Weights of a small mixture-of-experts language model, trained from scratch on English Wikipedia.
Experts: 96 clamped SwiGLU neurons an expert, 4 picks a token, a softmax router.
Below are experts of layer 2 (counted from 0) of a mixture-of-experts language model. Rows are named router (the router's row for the expert) and show model dimensions 128-191. Each number is 128 + 24 x the weight over its row's rms, rounded and kept within 0 to 255.
After each expert's rows: a language model's description of what the expert responds to. This comes from a sample of Wikipedia text that the model never trained on.

# expert 23
router [107 108  98 157 151 113 146 122 131 143 108 156 100 138 121 160 105 111 102 119 146 142 134 128 135 131 168 121 161 122 164 119 115 142 112 120 136 155 154 118  78 121 103  80 109 163 143 170 123 135  77 142 129  88 147 135 102 109 115 172 141 118 108 148]
It responds to: Mid-word stems. Word pieces that continue a common English word already begun, such as st-uck, dedu-ce, unf-old, horrib-le, and stems like short, own, real.

# expert 24
router [100 155  98 159 107  85 152 123 140 123 155 115 152 121 163 180  83 107  96 147 168 131  78 103 121 145 152 125 118 119 136 113 140  86 118 128 100 148 129 145 178 111 185 122 146  75 140 111 147 142 119 132 129 144 148 105 138 124 180  93 159 134 100 126]
It responds to: Line breaks, closing punctuation. Line breaks ending lines, headings and table rows, plus closing quotes, brackets, periods and slashes like Drive/Genesis.

# expert 22
router [138 115 156  91 110 140 114 117 136 131 171 118 167 124 127 118  94 175 106 160 156 147 100 158 125 120 115 132 132 117 137 108 170 151 131 129 135 109 118 124 132 107 156 150 146  74  94  69 182 143 150  77 148 164 134 107 126 134 126  93 134 103 110 141]
It responds to: Sentence-ending punctuation. Sentence-final periods, including those fused to word ends like s. or ed., plus heading equals signs, conjunction and, and semicolons.

# expert 26
router [154 104 144 175 142 141 112 177 140 115 136 112 162 162  90 119 137 143 153  88  71 112 140 128  94 142 115 124 132 106 125 111 150 134 157 131 147 118 135 154  84 110 100 171 158 134 151 129 130 157 135 148 159 102 139 131 108 135 142  99 167 114 154 111]
It responds to: Mid-word capital fragments. Second pieces of words right after a capital letter or a table pipe, such as S-id-orova, S-e-eding, plus election-table words like Swing and Majority.

# expert 19
router [130 102 114  91 117  76 168 144 136 182  85 108 152 149 121 163 135 111  98 136 157  93 169 120 139  95 139 105 138 110 104 110 127 132 140 134 106  99 150 141 129 102 190 148 121 139 133 122 126 151 151 159 147 143 145 121 162  92 108 117  95 160 145 170]
It responds to: Table and title pieces. Single capitals, numbers and short words opening names, titles or values in tables, film lists and credits, such as L, 56, N/A, Black.

# expert 16
router [127 105 105  83 111  77 170 149 137 180  86 107 156 147 127 170 130  98 102 141 157 108 169 119 148 110 149 108 142 108 109 115 122 137 137 131 104  98 151 143 130 105 198 151 122 133 131 113 123 150 152 157 141 149 146 121 163  82 105 123  91 156 153 167]
It responds to: Word-initial letters, numbers. Opening tokens of words in tables and lists: single capital or lowercase letters starting names or words, plus numbers and place nouns like County.

# expert 21
router [107 157 106  96  75 141  93 136 132  89 122 155 140 116 137 162 138 123 134 134 105 125 129 123 109  77 127 117 150 139 126 205  87 140 111  95 126 142 148 140 116 100  75  83 118 154 142 136  92 127 123  93 112 134 116 151 127 105  97 116 139  76 142 143]
It responds to: Verbs and their objects. Verbs and verb endings after was, to or he, and of following nouns, such as attested, defends, made, about, interred.

# expert 37
router [119  95 135 144  95 110 123 123 167 126 145 124 127 154 112 180 108 110 115 109  99 145 144 131 103  93 155  95 163  98 167  90 139 164 146 167  92 105 115 145 143 115 130 140 105  60  98 137 140  85 128 147 122 140 140 123 140 128 106 131 131 148 100 160]
It responds to: Mid-word foreign syllables. Mid-word syllable pieces inside foreign or unusual names and words, such as Kh-ol-gade, Ji-ř-í, k-el-p, E-val-uation.

# expert 40
router [163 152 130 118 139 150 103 112  90 108 124 139  95 117 152 126 149 120 127  87 118 151  82  94 153 123 119 114 150 142 170 152 116 129 119  94  97 144 120 133  97 108  81  81 141 151 149 144 119 137 133 109 136  81 140 167 134  92 141 146 129 140 146 112]
It responds to: Plural and derivational suffixes. Word-final suffix pieces of nouns and verbs in expository text, such as -ations, -ments, -ors, -ies, -ides, species, community.

# expert 8
router [124 100 103  85 116  75 175 144 133 176  78 108 158 140 129 172 132  90 102 146 155 108 170 128 146  98 133 108 139 111  92 115 119 135 135 135 111 100 149 144 128 108 194 146 116 140 121 123 122 148 147 161 141 146 145 112 171  92 117 108  93 152 153 171]
It responds to: Verbs and infinitive to. Function words after a subject or relative pronoun, mainly to, in, was, were, be, can, having, before the/a/not/been.

# expert 14
router [155 154 104 108 139  52 121 107 119 201 104 129 128 122 143 202 149  72 101 115 150  60 154 101 151 140 117 134 141 128  75 140 144 139  86 121  71 111 138 136 152 113 162 130 143 123 104 134 119 122 124 145 144  99 124 116 129  88 109 165 105 146 127 152]
It responds to: Foreign name endings. Word-final pieces of non-English names and places, such as -ić, -ov, -ville, -burg, -awa, -ki, as in Gavrilova or Slankamen.

# expert 46
router [132 145 189 111  78 131 138 135 167 172 127 113 149 130 159 105 153 146 165  85 159  95  78 105 121 142 127 129 144 115 133 104 160 137 144 120 121 133 139 129 107 120 142 177 114 165 144  98 145 138 148 130 114  87 143 154 138  72  93  89 167 146 145 143]
It responds to: Years and dates. Year numbers and place names closing dates and birth fields in infoboxes, such as 1941 after Born, 2016, States, York.

# expert 0
router [111 156 121 114 150 155 115 116 121 128 131 122  79 151 163 142 138 120 129 129 135 119 121  96 167 106 150 105 141 141 171 109 168 112  95 125 112 143 138 118  97  71  93  84 138 158 135 126 136 139 122  93 136  94 121 173 141  93 133 169 120 159 113 119]
It responds to: Noun-forming suffixes, heads. Final pieces and heads of abstract or concrete nouns before of/and, such as -ology, -ity, lifestyle, warships, church, technology.

# expert 25
router [116 128  94 105 106  77 154 155 138 154 148 110 144 151 133 168 166  89  87 130 142 100 136 111 174  96 123 107 139 112 161 106 141 163 121 145 139 106 143 138 153 126 134 142 151 119 115 101 152 140 139 162 115 139 152  94 153 127  84 158 107 123 153 160]
It responds to: Table cell separators. Pipes between table cells, usually after a number or name, plus semicolons and closing parentheses in lists and coordinates.

# expert 11
router [134 131 115 162 116 139 140 153 138  99 161 108 132 149 152 145  80 148 129 142  87 134  92  92  79 137 160 108 110 111 101 104 115  90 131 152 144 134  90 152 151 106 121 131 101 100 157 166 158 161 144 141 141 128 146 131 173 151 149  93 161 143 133 100]
It responds to: Line breaks, markup. Newlines ending paragraphs, list items or table rows, plus wiki heading marks, table pipes and list dashes.

# expert 35
router [149  91  93 189 115  92 111 150 138 103 109 119 141 126 114 121 104 126 111  93 125 186 144 146  89 195 115 130 112 113 173 107 123 140 154 104 112 113 147 147  86 156 134 167 105 170 152 133 124  85 139 137 146 155 134 127 136 138 137 126 166 120 108 104]
It responds to: Subject pronouns. Subject pronouns before verbs, such as he, it, she, they, This; also pieces ending a word begun with W or H.

# expert 5
router [126 150 110 136 137 115 129 143 146  73 134 120 132 111 118 160 141 155 122 140 127 154 123 133 121 155 107 159 126 125 150 144  79 160 147 109 143 126 155 129  99 164 107 123 135 191 159 125 135 155 134 105 128 185 134 124 137 170  83 107 153  82 151 149]
It responds to: Clause-linking conjunctions. Conjunctions and clause-introducing words in narrative prose, often after a subject or verb, such as that, as, although, when, while.

# expert 36
router [135 105 108  97 113  77 173 144 136 185  83 104 154 145 126 176 142 111  95 142 159 102 167 115 152 100 150 106 141 107  99 114 136 134 135 126 105 100 148 140 136 106 195 150 119 144 127 116 122 151 150 157 134 146 141 116 168  80 114 119  91 160 147 168]
It responds to: Numbers and counts. Numerals and number words in counts, years, statistics and citations, such as 5, four, 1964, 193-, plus lone letters in formulas like C.

# expert 38
router [126 101 107  99 105  74 172 145 135 186  92 105 160 147 135 171 134 108 101 136 160 111 170 125 142 104 153 104 138 109 106 110 125 137 140 126 107  97 151 146 131 104 205 152 106 142 123 116 123 154 149 163 146 151 141 116 165  85 102 120  93 160 150 165]
It responds to: Nouns in names and tables. Content words and numbers inside titles, names and table cells, such as United, Senate, government, Hot 100, NHL, °N.

# expert 41
router [170  96 138 152 133 122 136 148 165 130 147 109 163 171 106 114 141 105 157 133  76 152 126 114  96 136 155 124 140 114 151 119 157 154 176 135 127 115 116 132 129 104 118 146 161 116 172 155 123 133 144 112 170  87 172 127  68 162 137  90 147 139 135 109]
It responds to: First names and M-words. Common first names such as John, David, Mac, and second pieces after M in headings like Managerial, plus (age.

# expert 31
router [135 115 113 129 158 149 128 144 147 185 145  99 150  86 103 135  97 171 124 102 124 102 175 106 134  99 129  93 119 111 134 102 166 100 161 105 111 130 149 144 110 104 174 112 178 124 150 153 154 155 134 153 143  92 106 130 125  89 132 114 134 157 140  90]
It responds to: Acronym capitals. Capital-letter pieces inside acronyms and abbreviations, often in parentheses after a full name, such as A-IC-TE, AAS, FRA, T-class.

# expert 9
router [134 109 102  88 113  68 175 142 132 193  88  98 161 143 116 174 148 100  98 146 154 104 173 120 149  99 138 109 132 113  93 120 124 132 136 125  96 102 147 139 131 104 209 147 104 138 138 115 125 145 145 154 146 156 137 115 166  92 122 110  92 149 146 169]
It responds to: Prepositions after words. Prepositions after a verb, adjective or noun, including in titles and year ranges, such as in, to, during, under, against.

# expert 30
router [125 103 102  85 123  76 172 141 134 188  80 114 153 141 115 153 140 113 102 116 156  90 167 123 149  97 129 109 143 114  88 110 127 135 129 125 112 101 148 140 137 103 206 151 123 138 127 119 121 152 149 154 150 145 135 120 169  79 103 123  91 174 143 161]
It responds to: Proper-name and number starts. First pieces of proper names, months and numbers, such as New, November, Don, ,000, plus byte fragments of Chinese characters.

# expert 10
router [176  93 133 149 142 104 173 141 128  99 122 108 151 129 158 140 112 129 126 117  94 141  93  89  96 114 142 106 107 117 121 119 143  61 136 120  83 140  92 137 151  93 101 148  97 101 174 161 132 146 150 150 163 104 125 121 145 131 169 101 113 136 161 116]
It responds to: Line breaks. Newline tokens ending table rows, headings, paragraphs and display math, plus prime marks in coordinates and LaTeX pieces like ^{ and _{.

# expert 13
router [147 129 109 139 124 116 161 113 139 181  69 122 140 158 131 102 131 147 168 112 179 149 177 140 111 134 135 124 116 118 128 116 184  74 140 173 112  87 131 155 141 159 182 130 147 110  96 111 121 121 135 152 122 113  87  96 152 120 116 138 110 140 121 117]
It responds to: The and month names. The article the after prepositions, plus month names between a day and a year in dates, such as 3 May 2009.

# expert 7
router [134 102 115  91 117  71 176 146 136 188  91 105 158 143 113 172 135 110 102 141 156 107 172 125 150 102 139 109 136 112 102 114 128 137 138 126 105 100 155 145 130 107 205 151 124 145 135 122 129 150 148 154 146 156 145 115 165  82 112 120  96 167 145 168]
It responds to: Name-initial capitals. Capital letter pieces opening surnames or proper names after a first name or "of", such as C in Cody, Sh, En; also digit groups inside ISBNs.

# expert 33
router [ 83 124 134 125  83 174  85 125 162 113 119 136 146 101 129  96 140 151 132 115 124 140 105 143 148 101  90 135 160 133 126 128  83 114 148 115 153 141 148 113  96 116  87 144 101 164 131 139 141 104  92 127 106 117 142 108 100 155 120 189 150 159 151 151]
It responds to: Passive participles and nouns. Past participles and action nouns after was, were or a, such as extended, transferred, known, released, election, role.

# expert 12
router [127 170 104 135 120  99  86 116 123 148 150 127 136 146 144 156 147  92 116 113 143 125 139 140 149 134 140 129 113 116 119 126 163 144 123 122  67 109 125 130 155 145 153 138 126 105  95  94 109  93 103 148 150 120 138 143 132 153 132 182 131 123 128 137]
It responds to: Name-ending word pieces. Middle and final pieces of personal and place names, especially foreign surnames and towns, such as -iss, -ović, -ford, -ville, -shire.

# expert 42
router [164 100 122 171 153 153 114 152 152  97 113 135 142 148  86  79 137 156 146  99  78 141 117 155 103 123  99 148 145 118 133 101 140 133 140 122 171 127 144 149  89 120 100 162 128 174 164 117 117 138 141 105 151  74 140 132 105 134 131  96 184 142 172  97]
It responds to: Second word pieces. Word pieces right after a capitalized first letter, especially at line or heading starts, such as F-ore-ign, St-ate, E-vent-s, R-ele-ases.

# expert 20
router [139 100 106  87 119  77 178 142 137 185  95 106 156 145 130 177 140 108  99 133 159 106 171 121 143 100 146 104 140 111 106 114 129 135 135 128 105  98 152 142 130 102 206 149 121 143 125 123 131 151 147 155 143 150 144 113 168  91 107 118  95 153 149 165]
It responds to: Name and title starts. Initial capital pieces of names and song titles after quotes, parentheses or pipes, such as "L, (B, Mor, Ar, in discographies and credits.

# expert 45
router [129 132 137 125 112 116 147 139 140 163 140 100 147 122 117 156 118 104  97 137 189 125 111 131 134 150 155 116 149 109 107 119 136 140 141  96  78 136 139 144 173 111 186 108 156  87 124  87 161 104 109 139 153 113 131  99 149  89 135 116 108 121 125 161]
It responds to: Word-final punctuation. Sentence-final periods joined to word endings (ity., reviews.), and hyphens or dashes inside compounds and ranges such as SR-71.

# expert 47
router [111 174 124 138 139  81 171 113 143 125 102 134 140 150 128 122  86 158 104  86 148 123 113  97 136 156 141 115 126 106 149 113 126 167 129 138 154 137 154 156 104 140 115 152 146 129  80  88 111 169 165 142 156 145 116 118 149 115 166 149 102 143 141 145]
It responds to: Clause joiners. Conjunctions, relative words and word-final commas joining clauses or list items, such as and, but, which, who, time, ently.

# expert 34
router [145 103 107  87 117  83 172 146 136 182  79 107 150 144 131 167 130  95 106 148 154 106 164 112 154 101 155 107 133 110 122 113 120 141 140 131 100  96 154 142 127 105 203 146 115 140 108 121 127 151 149 159 144 154 144 119 165  88 113 125  91 154 145 171]
It responds to: Negation and score cells. The word not after nouns or verbs, table score cells like 2–1 and 1, and words completing fixed phrases like number one.

# expert 32
router [124 105 109  80 100  71 174 144 137 184  82 104 155 144 133 167 137 104 110 143 155 110 172 120 142 101 149 105 140 111  98 112 124 133 138 134 105  96 153 144 124 107 202 149 112 134 123 125 123 149 147 157 149 157 143 112 167  93 113 112  92 152 150 164]
It responds to: Prepositional objects, determiners. Determiners and first tokens after of/in/on/from, such as the, a, day numbers 22–27, northern, southern, and name-initial letters.

# expert 39
router [134 145 122 151 160 144 100 159 125  98 110 130  98 140 113 137 127 139 110 181 172 110 165 140 160 168 148 123 136 117 115 133 137 155 132 185 126 131 139 138 122 168 167 128 123 160  77 115 104 117 120 123 105 157 132 124 125 137 141 151  84 119  72  75]
It responds to: Determiners and possessives. Articles, possessives and numerals opening a noun phrase after a preposition or verb, such as the, a, his, 's, two.

# expert 1
router [133 101 109  86 103  85 174 138 137 185  81 109 156 138 124 179 143 112 102 138 149  96 167 113 134 104 148 112 138 113 109 115 151 131 125 119  96  99 146 142 135 100 215 145 115 134 128 118 133 142 144 160 129 139 137 118 159  75 111 137  91 164 145 171]
It responds to: Name-initial capital letters. Word-initial capital letters or syllables starting proper names in lists and tables, as in Pignatelli, Klingon, Zina, Pettersson.

# expert 2
router [132 104 105 102 112  68 173 145 133 185  90 110 155 144 122 193 144  98 103 141 152  98 167 118 144 108 145 109 141 111 124 116 133 140 133 138  97  97 152 143 125 109 180 146 118 137 126 115 112 151 150 157 145 137 144 110 165  87 104 129  96 144 147 166]
It responds to: Verbs after subjects. Auxiliaries and main verbs right after a subject noun or pronoun, such as was, were, consists, deployed, plus J-initial romanized name pieces.

# expert 18
router [116 105 131  98 172 145 120 144  94 113  84 134 138 145 115 131 120  93 167 155 148 114 162 125 168 108 133 117 109 113 149 116 112 146 134 155 133 153 126 123 116 132 129 137  82 129  98 136 103  95 108 129 100 167 117 107 132 160 117 174  84 130  81  95]
It responds to: Articles and determiners. Articles the, a, an and possessives his, its, their before a noun phrase, often right after a verb or preposition.

# expert 27
router [118 147 154  94 141 126 111 113 132 173 120 160 136 102  85 149 161  98 110 115 125  85 124 131 130 139 113 133 148 140 119 139 159 145  82  68  86 144 142 128 149 118 132 130 112 124 156 117 144  93 112 118 142 124 113 132 135 103 131 137 142 133 146 115]
It responds to: Foreign name pieces. Lowercase pieces inside foreign or uncommon proper names and technical words, such as Nap-ier, Ov-ind-oli, Pan-av-ia, Specialty.